Below are experts of layer 9 (counted from 0) of a mixture-of-experts language model. Rows are named router (the router's row for the expert), gate (a neuron's input weights, with its number), up (a neuron's input weights, with its number), down (a neuron's output weights, with its number) and show model dimensions 0-223. Each number is 128 + 24 x the weight over its row's rms, rounded and kept within 0 to 255. Numbers have three digits each.
After each expert's rows: "comes before" lists some tokens at least twice as common just after its tokens as in all text; "mostly gets" lists some tokens that are sent to it at least half of the time. This comes from a sample of Wikipedia text that the model never trained on. Tokens count by the router's weight.

# expert 31
router:098123118113116118168160144140103082157140118121111132114120107118163111098133072118102091157159139093111084121169121109151163115129110141128122131102101102110149112174147126077111085106120123147202130110159094171131120124133151159099119108144129143084117152146136116103136104103126098124147122129141087121115126138152145108142134140145134118141111103120125163153104150087150132136127174138130167144119151098158113108131132124129156141122170147115128119090114102100100112096085145128153128131113098130153106092167081163100124118080102114126087119142168101125181131123100101149121106144132172154144141099146158096138154129130098076129103137148165111151164083149114172118119
gate0:100101114098131137167101122102099172122146128167149111146119125077137100131158129088127167127104140143102107184144178152170129108123135094121184090112118126154123115105144174154139143148130107119136112118144139104144166126131109118122111113120163133096098138149094134133144172117128142130152114086136100146092120105106104109110085110096129127117102083107104118134098122125091141117140147143135133123113169149163162140121090088121127104152123132131142160152133104130142130121106109143156154171116129149119118105167148123071148126135103143134114136137168119089165137121139101132084105144102140123137150159109124087138166096119049185135150155168140142157127150116165082102126
up0:100145085157115161135143155138121113097123155141161158146130118130110095132067126140157105161161135143121151104135111136108119171116111083158117116114148103117120111127139124124195166109186101086118125102133102136155106114155138106196096136131091121144131144101138175132105119115098122144120154159128158133163159093122109165174113173142146144112109133144109128126127150149124106136102126099107139117122099153123096131126139131102140124089129149134125118140091113145148128100144112146139141112128086120122152168111130153131134084123148113180157135154113119167128126153162156091172071107087162135140173134123115165072082168109144131123132112125133173085115151137144135122120
down0:101119075153146105099111144084110159148093137147112111121141123190139135144138121117151112114168115126155121123125135133106107114123147160121121142140118100110126130130103101095129113074115111116099150165128111092131118091159170147119126117133095121111153121103133103080148152174089116124128100153128122134109137113133101127093155137124127171176143098130088156128121099145117095121111079155123127191102133107104100125157167150119100131089070085145093138144107132154116146114160101120134126145161132117142100131164128179091101131139151096141148078128092121123133113177093143137137102069133122139113113138139148104104117134147108077154209110138150132126135122137123133119132
comes before: " ", " the", ";", " a", "H", "V"
mostly gets: " A", " E", " T", " x", " D", " An"

# expert 27
router:130122151155105102144145148105132112170141128113120172128129112105171122110143097190118090129107102144100121130174126102142131114174122151122134110110114130113146109135147141117100095153134128091151075184162117180137119131122168175090167123168094147124071122131148162102126085094126124099174115144092131112096100093171158138106123130134137101145112087100166146127118147109137131116104132135152130131124126098182114107112147124142150173116118131120120112085131088120076109104107108174150163106108109138134101092133129103102109123096106109121140129126145087141123153110127101142135112121158151175169123107114160128144131131130120119096173112158157135150153103131105149101113
gate0:132125109111123101131135154134149148130158124142120169123149141106144121140167131168088085126116148119119116124121117065132104095124112122154163093128167085133116128151092124095111169122157129122124103127120103125141081125110174186153119123124090170109116143129136136125110087105106096121131125122130160110106138149155146137115159138143109127095077106139120185129146154102115169155104135128126115098154156148151112131113176093154132121102117115139129141122146113153099152154153126124149153122081120161128132124119144138141100122111093172121146091121140078106045106124098126118152085113129110145135133097195171102166116134143146141136105127126099083131078133138084120148097
up0:133150145118111137124112111110157091123149152148148117152128117160106139112098100120145157136111114153113141145143165181121126094090122142124127159113099159121146130138154080138121132139121103129109159124100108143113191087133097091146132131163135133113151144132144126137130141132112158140125137098118126171170131150152140104191107114150114137166152149078119111108147110135133112125154137144102119157128094121083098151126159144071137074153121110102151104161110131106156113088120111072130137134139112047147115158115156164163179123126136125167106166136126147143160142122150138125092171106137139107161095174102093102121149141118127131152123109128116147131157167154180142118161
down0:137103145121155152062105164117129084154088123165143065113124123121187144169109127109137173147140115113121114107098085151109117104167126169130134122117113125090157112161149140150148134125158150140145158144128090156126135107100155121119180138156111174112134101117130123158146072148149108136155123103117120143151119160098156124109117102113115153135155131133117136126126116141127125100161150123092108144087104120140144093108121144114107084154119104091140092070159116135176091108118100086119117092096146093144104117121105134113141166094151142150110147153154093097149092118089144143127109131101109127130089098108140132119163121103132119148137113101158143161140105157120159156126
comes before: "9", ")", "0", "1", "8", "7"
mostly gets: " Died", "born", " p", " £", "inomial", "formerly"

# expert 4
router:115135137158111124136185145105127108117126147146111146148122122113138117120152083119115117160140104101109124112146124134125134117181118134080108118112094107127152115176141130086115086146106129084171093143136121143169104121136142138109123125128108130080081119146177171107144103101073111148137140161094115076114087132148164119097140158134176096143102122128141149164093131118168104107119128164176155114086154100141115097107133117125157137135165150105092094102109098099107185114131132155159141114133130111118117132140107124108106132116081137110155106144160109159148151130120117140111099100143130140166142089148169110124157136117098119084128104119162146126156083162111136102107
gate0:162118102108131103140146147119108154149147129098119138144152106159152143116179116169120145113131139147135137132150134087150107146135152142130174129152071130112168120105129089140097101134143144115147116105144118097140120161087132165088157112115097167105094112129158122094106089112111120117145180106112097106138128117123116081127135137141130122132116147163132150118152103147128159098082131113108094125112111101153120088097177114139110189111105111151116156091103134115137139130125130123132135160109136098145117121138143166109118145122131108135071183155169158167110138105136084116135138084152116140142129118133157137106114119144127088055140104122110122171158153131196174135153
up0:074131136137137113117130134154145069109115179149144131147109099106074063129093102104130128142116114109128120129103098159129133101117138146132085085131140141106124161084147127095144107128119119126107107138102143105081186104165117105118127154145151129135134116098132170106125102128126141153115099139140131184131070130117133152131119109119097141147159137109100101132086146159105092171130141100139136113148112131091148151125117111135100095133136168110129108145114123139093136105119123141148119103124127121123115131107088145124132116131139170098170087116122094080135122123120164118118073188137167118123147099121107118145127130104112187178136164117137146106100076084090114130122
down0:140143132149144124139138188145113098160129142139147103142097151101097143104072135115154100119111099076154102108112114117127144139126124142106102095117165122116131103102124156108126126130124114163118121182160089138115108130124154115120123122155151108075114146123163159156123113132117141160108113130140121154148117112116094130114159127143110139123123186135121143146115144113112145112133133124115090134116130109146124082083138139170122085127134113128148154144108112134082140133127130112154112138158098166178097143106134097128124141128119188112141110082124149113168117075142137081125084138116182082156163082087140127182086109100188133113154158121162146145130112107111178133134
comes before: "\n", "-", "|", "The", " The", "In"
mostly gets: " =", " politician", "}$", "\n", " ==", " $\\"

# expert 44
router:115104132140119134140159156119127076149149135110114131129098114114146116105134074143130089182155116122106113137174141138147142114144110143116100102092098132109145105155133122099107092138137132101171090132165089147122129105133149160095141116137069119130103158127164131122079097113105086132144135141122121135106119107118138080113095142150168092152096108107142154122099137111164145074091135150162152132088146084162127108076156075143162120119130119088086117089100087106103139094109135166154149126112124129145107120140109127128123130099104099109138120126169104144155152141130118155108091144166136135131149116169169107120120133129095096092163099156127132137121098152104151133110
gate0:135102098123152131125123154166117088149099087134110100137167115090114122140109104185093122169176124088117120129136112143136134157109110146103122126118093120152116154113094132149120136133123111115119128096151122088155115083118121124104143126149083120119185112143117110132143138136071163156144123141131100114076203143125097099106141160141138105148091105141118157107161145097141119069152143127180126124144098110167129114136091106106110143139145120131138128134125122123083123133101132181126165128119093143161096130126143118126138101116115104123116122128133156139095139098110137155122141154140089117118157156127134073120198103132098073122140080137094120103128102153106159140123
up0:100108122101099136099105147105147140160124143117164116138140105140121095102151144102150128085131133119102126114112170120171078134141111113154151174113121134110119113151200150167160135100157115110099121159145129123154123102151102098143118095146143110131080146150140103142152142134192166086134088133118112148171140141127151139148102161146088133133159125134171133125067183106112082132091154145110116148142134128148138142139117103120127108137143164109147191136100151134142128081145136113092118123154138098121137100125082129149166124097111158126103134120108160134154138155122146115079173107091141077123130110117108151105108117126104124122122138146115132151132162142161150097101
down0:107124140126087142121118132135149162151148146141141096077175165153120135114129147101086129166112110201110098106121128088134151159147118138145138126190116098128091110132118131085156132160089132115117105120186125138155102130143119186096141120134127159154117119153144134148132152125110113135146083134125130109143110114126174094091112171096135097155118120141113132122126086087110121138124126138148100108116118147121146102113105096171087115118082081138123075090164132096119127156132109122148132083115128160127098116121100112100143107152124182069092113132131148117162152121126155131115121160136117152119107133103125127140103127129120175124129089120131080154152082126119114117149
comes before: "0", "9", "8", "5", "7", "6"
mostly gets: "€", "2", "1", "3", "5", "4"

# expert 40
router:115090119147117122139157156116128076141126145096094148106102116127136122101156074138120111142145078090119113120158137119124139127154119141121089072104090141094151100115138145097147092128121118078174097118145116130153113133151179158114170098147104144116093147152174145120104124111091084116131116154116116110128108127119137115100140151129136093137104127111148173154123153103153157123111141165155150136097161094150159083073159120139162160131157167129100101127108110111114126104115120139127161139110102115130101121149135160127112127113085108118123102155160121145134162117118110165121101133157129148156170089171158119121142117137114116063143101126159161124153091137111159136093
gate0:146141121128091145155125142177095113129146132095146142107162083100108146098158142123116151109173155143118178120182176113126117137139109078120091099115148093133155125116152121108115151152163175165172145158138120104125159094110147138116104115128109154122138158145107207167105111124132119103161100151124115148093132143110144162057143137144127112139145147127144112182141095118128118141120108156100146091139119141069127120131110135106075097110126092112149117126110111169085112118130164108141156139097137115153126143131082115098122104129101111141106143123120133155129099145137156125166100124130120170126131144128140122128155121140142126095113123154178157137137081112147159148133
up0:114108122137077108198119170137132143093123115109114122140144117124098124145101130135111126121150159139149122097139144113154158161106139122121103141095141143110133163116154162097144144122129157125164141122168127105159126137135123134094113131122141113122143158127131128149128127125121127095073183129102136131138127132127162113084162145141110125187134174152114115125097108110155136124099089135127157049092113106143143154136156112157136086093137106098134146077115100163121074160131165099144161159139153128149156095141126134153153098115103126141109105140130139130133138140183157142183112102134159134111174134175160108150168102108162150115119157183112150126143110126127139164146
down0:102161140130144125113119129147154134146151158099123152122128119171120099168103075125149128128132101122163162133141102137065139152192130133139087129103128107136087155116151168161149158122176161087127141128132093100114126127146089130158146139102179114174174138121144116113110127131103142123142107116133132127149119100127149153112138181126154090084151142100141150144147123141115144118143118120138150089118145125148130135092141112143099100143165085160107148160129134122144117130074171145123118139129129116160101089180129114082154148089148143117136140123120139132162124099127155146158115095116162140112113155123137089118114125134119092149148097088078151100093096161179117158144
comes before: " and", "\n", " but", " which", " The", "|"
mostly gets: ");", "),", "\",", ";", ",", " Portugal"

# expert 35
router:082123140153124108166157151112118118174148142123101133142119129127145121103145074114129102120106122093085100118154122122149148121157130148082088113111106093090124121144149110100143087179115100128147095168141110166148128109141147124095128111132080151118106151133141174126125099100107129136157117137122111113094109110147110114122149153134125118136101125119124146121111155109136153099117130149170139158105134095156135085102119113134151162086141147108124103103133089118105160133096158127144138091095096108139075078150104136130126117084121113112133082138152070152148158142114111153117118135165136140194148097122184127150149142163108111094142098152157156149139081138088147112123
gate0:131136133114154120076091125070124136118137158169154132128145133099075113122119134143163119119076146142143082135142128080124137104098137118130091103084153146116146132125127105157162127110126145138140096138139159141100135125104104105101076105123146157138110177101129172130119140122116149073113125130089109120170150133178109116125090160102107080135124108129141149118118107145124171155159161118116124118118144128103102125076188094099127138125088119149169176085114134132128133070158158163144125115098108088108117122177139122155110090098146154111134123152143115119145112141156144110106089126136120098137114144162174094098099100139147143141128139110103121155129127141111120131127
up0:124110123112139142160151080142132111126154121155157123142108130107128161111126120097141173146109118139140078125114136168087159160114154106132135118104115087115118136099108132105148103134115105163129079144122072145097100164132179084119104110136130130118108137084091154173155154134113098119138066136128098128129079118184129164146133172130175131159154114134120161108164162114131102126158128103096150114146150100097102175099158149147131102131106131128117163098145150111151096116139104106132141143119060097075155129133131131129135138142086100136139142144149125187085133125127137131149138123133107110144123108131095130127157146104175144115131131165129101127143136148162114099115
down0:111118154142130147129129178110140116146126151133099107109120132124143121149170142133097103094183121129139123099129119179113114128089155105092096163137127122147155115135125164120154098132198134143112135119150123061111141140151112132098116100149157132119122163128158111109147113153135111142141129131088110121117141118127118153089109139099110101108151129132113132092137091137115178079083144143069106094135159142141117115153089126137134189138138125097139100173171127105108117121133157122173150140120153151168138169096121144120133109110107104143121147155139187141163153127170159113095129142147129152144109142116104122189149116177129139094154174142150150133110108149164144128104
comes before: " was", " a", " been", " to", " in", " is"
mostly gets: " was", " he", " is", " are", " has", " were"

# expert 26
router:118119130161117125139157165106138100119135156118102169123090087134170130129120071138092128142111091113104119138150127107130112100170129172126124098114107089123147105139152107076130100122084091100159094118194125125144111105128188135109145126135089169097116121148152129121090128102126092079146100143113093109107094142143125106115156143174188106157101112129144158140132162087139152121074143139135152126105139103136162102127129111115177130116159137122115099118112118119120141096093153142144139129104108121148120114153112155114118101103111116097145123134132077170153135121114105160131093174142132123160124118112163115119132148136083113130156088124140137133124112131093144106072
gate0:132145115133134102129153112114124144153153134120117135104086121139095164135165180141119132123116114140189082110134130162088102101163142100126139132122094124128069147121138146107105134163156160130108146129126155085165077122166120183135114084149102085127112148108120133142116110093122107113129118111119127133118115138127166165119117151122152172142163139098168148147131131094118139136129105142162129103171111143183130168140112167128097137076141169149142153165081148131129168128085112175139126166138094107070104103156097129123068106159100093147141142097123135164120162100103148114114128113121119129134102143114112125144096124138127129131123153111102136139146125102162116111119
up0:136091105097116141114149131106133128174087138115120096138141131101192128124123092134141148106149124132107132167122124135131143139134110133139151150131124139109145134117121131196135090063146138127124104121147133146115184158095153112109131116082142139110189111126176128120104129150114137143129101094143109157128155093106135098116163107164129104107108158125082099111139133122146141157118144147102114092089127132102130089107144089132131116160071094096099121107145119147133087114142117068161136117153156157147162147102104124151167167126094123102110081090155121080113121132169158116112116120142165112100125101163138107144133140138086095147141109114156133162136126146147137168119
down0:123103061139127116128137134137120179125135133160090104107131112114153139166113158152128130127109111108113097107125169151120124121148141098133132168150126153118185113141136129141110154149097159169121128129101144101158072119137147152130144107117127127115150153127146110120145136091140120114166117128129106118136120156120141117152134174125145141191122110129119113130134166116114139062142133141113068120131177111135123152120143127194144090143166110120159161142131176127143160116145146145122118118068132087107143119118094097136118128107128135130118186088115154181116137149123162073132183125108100112131115176123127113071134145116138081144098123129098119127146120147118151085160
comes before: " ", " \"", " A", " $", " USA", "---|---|---|---|"
mostly gets: "|", "):", "|---|---|", " •", " /", "|---|"

# expert 12
router:091111142155128119154161165107107115149135149120112137123095110128128100122133084130117086137131133089098103114153129132140120113170095147107107079103108139103131107149145118109100098129109125100158092168148105157126116112121166127092155115158105120108091111145176161128106095093109106110153110158116104097107069126144154103114137138130153113136124088117154158135111136117133131081121139150156176160081142123133146079108141108136147142122176132102105091128125092122083180090097123168146149121119123123122099125169086118113119148115111110104135105134152092146141143108088119199099108121183143146169147105137147146117141137148111123108140101142157147152153112157105144100119
gate0:155119069126115133127096103123110107123124111126124163157147126128149103088125153156137130121114128147138144125173131115117092124179101112111182122127123132152111112077127131158095106136142168120105096141138118130096123168135174153136145126142098135113130104129171149098136193165140135142147133087088100173159093132141114158151149157138115116168177055137109117127133151120120128129127148102128117126155190109127140133155120118103131137155126126103133157155125148140108103074094120170150139115140103107135178117124151079086124122104120170180116149175098093155129141143168145168119137124119128130126110123164126155117113135144154159159140098122121162117115160139127145125087
up0:137181099114189148175155093143168138084132158088148097118122130137123135171159130138137132119101120149143123099131144138153164119120139107129139103156187185123100141111170146143108109104142130123100140150134158166121151117122131152173105169144093130125152132125126129180114086119134115129130130129148116103139102115175131142087121141114194118112118171117138074186116118105096147131145174147103084127129119116145148142131130102158120140117157151117132141118186119105157146148118136141111115132136120175146104123124147112161125113130139134143126112055146129144110156117100066119097113138139156155129160087124130121151130118084116126110099140156135149129167148136103104142125
down0:117103135067125149128085140140111125151085149111156132112105138126114122158119103152126120102148169154090128102125119121115089125118136135151102165087146150062147141118119155123135091134121154178150141128132130098130114147127123123133134124081126112141119107098173168118155143132152093122129174100103103175199141167078127098151139118138113153098149141119167121126128143084159100119124095105120120112121156149122094110069120093134094157088124168163144114168092075108122133116090140115129101141165145141084117161143154132082139130139126104124131141111109159160123137137132156137106138158147113143131096121103124107092137111100132125148103146118074131128085140104119107123112
comes before: "1", "0", "2", "9", "8", "6"
mostly gets: "9", " Kelly", "IND", " film", "0", " Festival"

# expert 42
router:112121100139124128141179149098117112153143146115105145106120115121155112132153089147113126130123114104092113093175122120132127085147103130136107075096095135115137107137145137101120089151113129106147089134170121161158116127131155158093140112142072144104099160160162142123101102083107094104138111169130093095106095119122156087100141137115138102135100121112129166145140161101140119124126147128152143136121140120154117086077127116127140153133149151128095094125125101098114159091097115166147141147106108114132114123140129144120120128105082099114120105136150086185146169127117125156116097134154126169137151075145174125120156111153093116092153108159192143142160115149100164111087
gate1:111125145126059159094113140092148153119143148162124136127131141114141129095104124165122095081133113125143141110123132143121134168113128126113148163135138145161127105115146139164122156124150139118115135152172056142098158128115186127162112092136158116139112117106164097100097158131136099069142122107090099142129147142119107108079144135123123078101134114133160136100115167099161115118126138094132124124138146154143121124107153101135097107135123116144153133130135096096150129114091128093143123123144112133188139153137138149133123144101108093128137120117099113165160140172121096134164122078104174172116151110157132136123159130089102105129163159126168089142084173138085132116171
up1:115102131122084150130149139114144142138128126155101110098191122157132130109175104181125131099147095141126120091075134115118154170135133107109160142136166150147158088115107113130114152113123137103113099162114092122128160157138171160137108119113131132114100151107179106120138126121122092105157128114133096126106135149084141091071151112114094115105131104148132139128115127109146104145108107109093138133132137166099151125137155083131143091149119115114181114092112112134165098068092172131154143119128079122160142139153121160122140122116112144128135128132094157173125133183102108148138116096099161156140158165136127143132115097139116161107133187125156125137121155107101163146167
down1:128141098110104142146092099142135130119119136110112161114139138111151105097116138162125094063145128186147117123116114153108135142149124135092098142099138128119131154146117149182171134147138119161102106145129093131148122132133157113142089135093144141087138136124100134131089164164110105112130132129167114111154064118116119121064149132127126128077122124142121125105142109151164089158147129134121109157155158141134121139071097123131122143105107130155112153151152099147130148119125185097120156094072104172142163174184134112161101108121129155119161112150167132113089116162116138140119090140144138147122098176109135137081120114108137128121169099078107118094110148118112145125127
comes before: " ", " and", " the", " which", " he", " but"
mostly gets: ",", "),", "\",", " when", " how", " –"

# expert 20
router:098125133164108127172142150104104104135116141124120120130107100110132117107139094138132096139136131109120105128150149138164127103166112153120112071087098111104151106149149147088095079133106115109169093163134085170147105133122154159084149132126105112109080126144162148095107097075117110131155102163109100105087086133144135111111139133120161127128131086114160152142094178113134143087111119145159160154086163116117143093125151115153167128122155134090110095100126088118078156099113120163145159118111128124125117130157095118111136146124106108103122101139147093160166145116113104174107099117153146155181151112144139133124137122138115109097137095139163142151146114143102151104100
gate0:100137174104129093137106137136108096130097108121131090141114101099134130111125107174171121127154092089170082104141172110139146156121163134172140090084131113091135140169131130132105129126140155105134182158087137138140130070107159140119096099125106154172116117148105139156154133117089109157141126131139080162135149127152124124138154125131154138129116136126204137125116140133100109113114147118131155144134121117124150125120159111146128146135135157122112100147098087115176081081125167137170108124140131161152125144146133124083150107085111136103110117187145142147143124148101123141143168122121117123158150124173127093104135109142145118161069118132163114130127115135101132070115
up0:101117125079137115123097092119091137150107133113126091162114142176132137113125146137114139125163140140113071122134126138126133135103146120117112119076131124153154140157113101134107152101143124162143142174131103197121137154121174129145088143155131144150129107138124097116140132133162140105123110130142089179112098112123094095143099162126116161174129102109123094125121156128097143131095173105084125115088170134205138142142158139130152127137122108160102090093121169141140104117112144135146110088118103107123123110144112140145219103156118168116118105118148114170134091117101141173094157149138113147134103159117110098124132122134120098141129104152119093131125126154091152115132
down0:121137125113119103110101110138171109144118098165130120141103107159082113119125157086141135133070118159146147159125141159120134134125141131124090116126118117110126123141096107147130095114109104128103139134110114164186148092140121115124133112121121116119127139151087130074113115183154164144099115135114155109092151127131114157138112128136140159148143114110122137116121138168096136085132125137128145143121166164147126130197093162106085145139167094116172148105164187196154124163143148124113145153118133077109111127121144152128115139133058124137123157109109163138123144153142147142106127146099146086101183088102113101112145091100164128139123105137103139138145160129177115141156
comes before: "0", "9", "8", "7", "6", "1"
mostly gets: " century", "9", "8", "0", "7", " religious"

# expert 11
router:148108159133118086152139142115145125131153148131089161115121082161164093103132100127056142143130124124144132116137127136161146096172105131104129115123128141099148124135142160103108116146126126136164122157149113135138127120117138148149142098158092128094091178156117123092125133127093127133170120095126117100114138151164121119116132115165139099158104105110128161148065141114135150067108156176146152117077128092132170114090158117161168145119162135111123112133101101111099126104095142150122137104106139154122094130156081111124155117154147129120109107136192081137135156127140122191132101155128181144137153138118144120137144135117092087097166122158120129136140081124114160119135
gate0:132111112147108104147143145171121104103108147137131144147186132142107100127152085133125102151158108108150121119118131091104121114156113122146151121086138107107149070143154127135128156120152151129141132124122143119073147124112171159063185130163068095123156157081134135115141129141132161081132130141135132107137167185136109088120148136154104145116136081174101164190141144142121108093156160149125098143126160114127120123159143144137137111105148139099118158079155107132137096166120125140154118104143129134071109138145102102158119117125160127149133137164133120159144115155123104102169156125134117121120173134099127105140152109153106105108134140160075161142120128107131159113136
up0:138121114116138148104131140074152112138149087123166139109125122116183101144139165093160112081125094135111108135137127182103128123087152112149057142194107116114080170129109103135144118120135103126106104170149150130168150120148113088169083134122170161132135142159118146137135104113144146146149146155127172126116059107119134139111161112109128111161164178095149100111129108134110119142093096102148112131129119137108137148107107098123094167149107124141136138180130118122141136118130135159104159141084139123122098143120161156144112157124127112121112118135104119125137153105131175181108114092133169099148114114149123105094143150114112155133151140097170116087142123133113124108140
down0:100133127142137118129127103187105130133138129143118132084157128102150128176155099138062108099161165135141158122097118100110148163124092128109114102135138125106138170148154152117123077153050099099122158140116139108116158132148137100112133124139112135096160125092124141112144086146135125148132148125130083144111131125176173159094093141099133128137115125149118134094131120084166147134121108081117138135120168152151138119143100101116123105140144168115133072092143168132102149123136091140145122092135106119129148129162109123145154143094133116135124168138188136112153146143129108136115139098103147102148111148149148125209160096151090100145141140127154131172161139133124133112110
comes before: "s", " |", ":", "%", "==", "ly"
mostly gets: " classification", " video", " Score", "final", "O", "Single"

# expert 2
router:134124134177116133177172181115121121115136164106126170123098108117141111101129081138127107128131120108097128123147115108162160130180137148110126066120113108112143099148134117096145100137090105096183089117173124138144100120141176151105128127109094126091079156136175144131090091090117091125147122156110114106111089131140146104112145128154150125129076134117152165152110156082136150113083125160132150139101156093121127118105149109119172145110167132102105091119126109086105140134119137116154155132117112131128102142155102120109132100101119111122123129173158102160145138129091113159098092145135147156162162096160171137132137122109090098123130110130141151144151119143110149125102
gate0:094118117132134152149138135119126126183133121119139134093143073124161152079159138143160123120131128123106105097182182135141119138131127174098136150088147158112132124141101120146152123147108060120108137106163127092102111113150104108157104155131119113132096083162135098120098084151132150118101142112133167113157073104118122156122134108170158104171107123112118114173130138110161104104119117137124075141077153111096156122116184116134111105091145118127140154144127134148114110123122126086087132128100083134141102120097168123144133143149121092098126128154157153117131141092168128172139160119130162164095079123137133125132096119080116103162103137120125111147129144130112146134152
up0:123119123100098105133102125111096129060099156132161121137104141138112078151133130117110112142136126114146128148069120131108137114150098088139086125197128078156138117091161135136112117145122152099157155136111132129172145134095131158136107074114109130150157164100154144131152163108091119136155124149091102140073173134127136111118110152144087149097122137136124131077115162108124143134142154143141166094170113158153104087152092129131136085169104158105136099104122107107137148128153116144156126132127184140136157150168131149143145128121142147157156119116107118101166147162112083096111136128110106120154155130164121127098147135176130153092131127092146126100099113126144129136100
down0:104103121124173081114121119134122148119122124097100104140127127119154104140139139168136098127161106155105118160136163152082147134152137181148148130091131161112096146145145154123125094130120155164133120105165103130139122161123110147123107133089139102152149126106088168135102130122132147091102181113176137164078153107095121118157101080158085127104118131176171162116152159126138159127155104144121133101127170132138077125124162145107081114139095054115114132141127122144091160087094118146173127131124142146119109110134152133131098122129116106120108132077130128165113178129167158112109100131155135121108128099161122097146118124151144157161116159117121139139145135125129107087129
comes before: " ", "\n", " —", " +", " −", " –"
mostly gets: "---|---|---|---|", "|---|---|---|", " politician", " |", "|---|---|", "′"

# expert 39
router:089127155136116106137163131104127094147124148093111154119105117118135105126162062137102123169113111108088129105135134113131126128161110134093116112124078127119134096165136143074112104151099118081184063136151109171175092109140148143104127074135089140088084124138159172113120106102102091145135112149091110102127106129152127123091120153147157102140106119138156137147072161117171144096122135168149161125097154090138119095081142119135144136139170149117083106100100105111126156113112139139155138114126107120134115119159089136120111162135112130106138103132161104153131132122127116139110102130148128145148139074143169095134149142119115118104140117135161144147135109143119164105123
gate0:168094107133093148181122165130135110130171139119159117078104161117146128134132124140155092079145115144123180125165145111144144164145167112101093090148115080112146152116135152162111127135120108064187145130091156111131098125098113125105152156125095133135129131095126121104164052153083116133103101126114128102102090113131118077130097157125115123143115117125130100130098153116148099146119076123122119108114115088108140138133136128134131098122135121110156132105117102144137090105143136117129120171122144091092159143120124161130135143132126129147161136134165184154122137098137102160106135101140154139158152101137133136133134136137114095128070130139176142141170085151140161134123
up0:152119108104117122173133131166118103125166124112172101099133149134129131139159150132146114106131106161120146145171140081135139161132140126121101073131128074159121143112101137176110137105132124113158170109092141156138114115087135098097158130104083149120164133114118105133144093117081089102119089108125141067098089116156137105151131154124117146151086115129119132099126154107133122133083102089095121151108101092103158125142112134172141122096130132096134128116106122137143078141129153116141125164106099135156145165130133170131135134136139134143179156146145163133103121104143127145184111113154158118143167121131155139150148166113135127179087127124162142181118122125176160120149
down0:103153118153135123139148085137109117147154150116163145119131158156112139173088124133135141141149148122110105109162126147117143110136180131120152157086120146129148192146095115156104140105131111140110111117103129118117097154119123147137095131102153067115143162034134133124138124120109109125076149144128102128141102150161160119131146126162101110117142131170151118111102141139128126147112076116158105132127143132153112120154119078062150091108132110163075127139161167142152099154116097136136119187153136134069134117139139091143126131117151164139151093115128133132147122167108141095126126093132104120104122172166178098107129142120099114115105129115134124139120172133148154107148
comes before: "\n", "|", "-", "==", "The", " The"
mostly gets: " ==", "\n", "\".", ".\"", " ===", ")."

# expert 28
router:088120127141132135152156158111109099126126128127116134117116108127156127110127050131130103157123108105121115125145125107137121106138129146120135113100075110115126123146143114076127087196108127119137103163159108168133120109125126145100152137136118132099108135128138148117110091130106121137147099148112138125109111123161158088092144161134161131155124124135138184135060142131163125062114151144154182137110178107139156073097154123141157138110157170094125093114119111102092131100072123135158135112132121119150132128157134141116121151118088112137140091128149059154153135134110132138135089104163128154146159097170178130125138115130123122084133109137156156117149100142125158106089
gate0:136110164147143109127147128175138096175139125134145168129119105116128124169159110120135140077096112127109141106099141138103122124116095173171134137121143126098085102140143151106149157203104114121175128132079120119136160149101108105157152107133129148097101114159115156122134137129114083136165143104153081137114184116154122126130158095165125121108125125142175173132140138131151132123153102122137125188094113148131137153129155170158158163121133138105174114121130118082108119103095107129118133137157096092168118158130101136130136162114152108141147184144143100149111126110124164096168132132082105120119116158141098139152120103158105087114163129152109113092159117121131127125143
up0:152116110125163111125151110119143115123121114123119146172152129108127149141114107122141165131139140086096121097154158132107098131148088160160173131128167110121076090118147127107124133113106118128149144138080123158126145158120132114144136113145121168127106135134146137134177139135132098138111126139151130110143166069130104125106139141154110144120177163125146133128184107119145096086147105107175103181116154137126120137102180111117138183091131147109143161116128080109097098166122146115109144101150139162146115121122104091094144125121114135133142170162160142157090100089124152072126152099163134145114128089111114112141155135139144123158161106182115061099147106120139158138152
down0:140137127134111143107115102135156133129102165122085131159114103168085160134140082119140140113156132171145130133113139157106114119106107146127100106104150150113139135164139155074135112084127158143095137145091120127104109129119146135149104115149140139127138136110102139110136147115126144170123174157158129120106120164169109114107102155173107130110201133153165153153109150089095122103082093140103116122093147135126135114151108110118150151152141131141119123165141138076175094147159111154085122122150137136144128091109140138112148121132186097111114142161179105134158162140116125147084167144125096140120104106119062138096129105118124155106168116073123103157138167126127156134134
comes before: " is", " was", " |", " of", " as", " are"
mostly gets: " that", " this", " which", " it", " This", " such"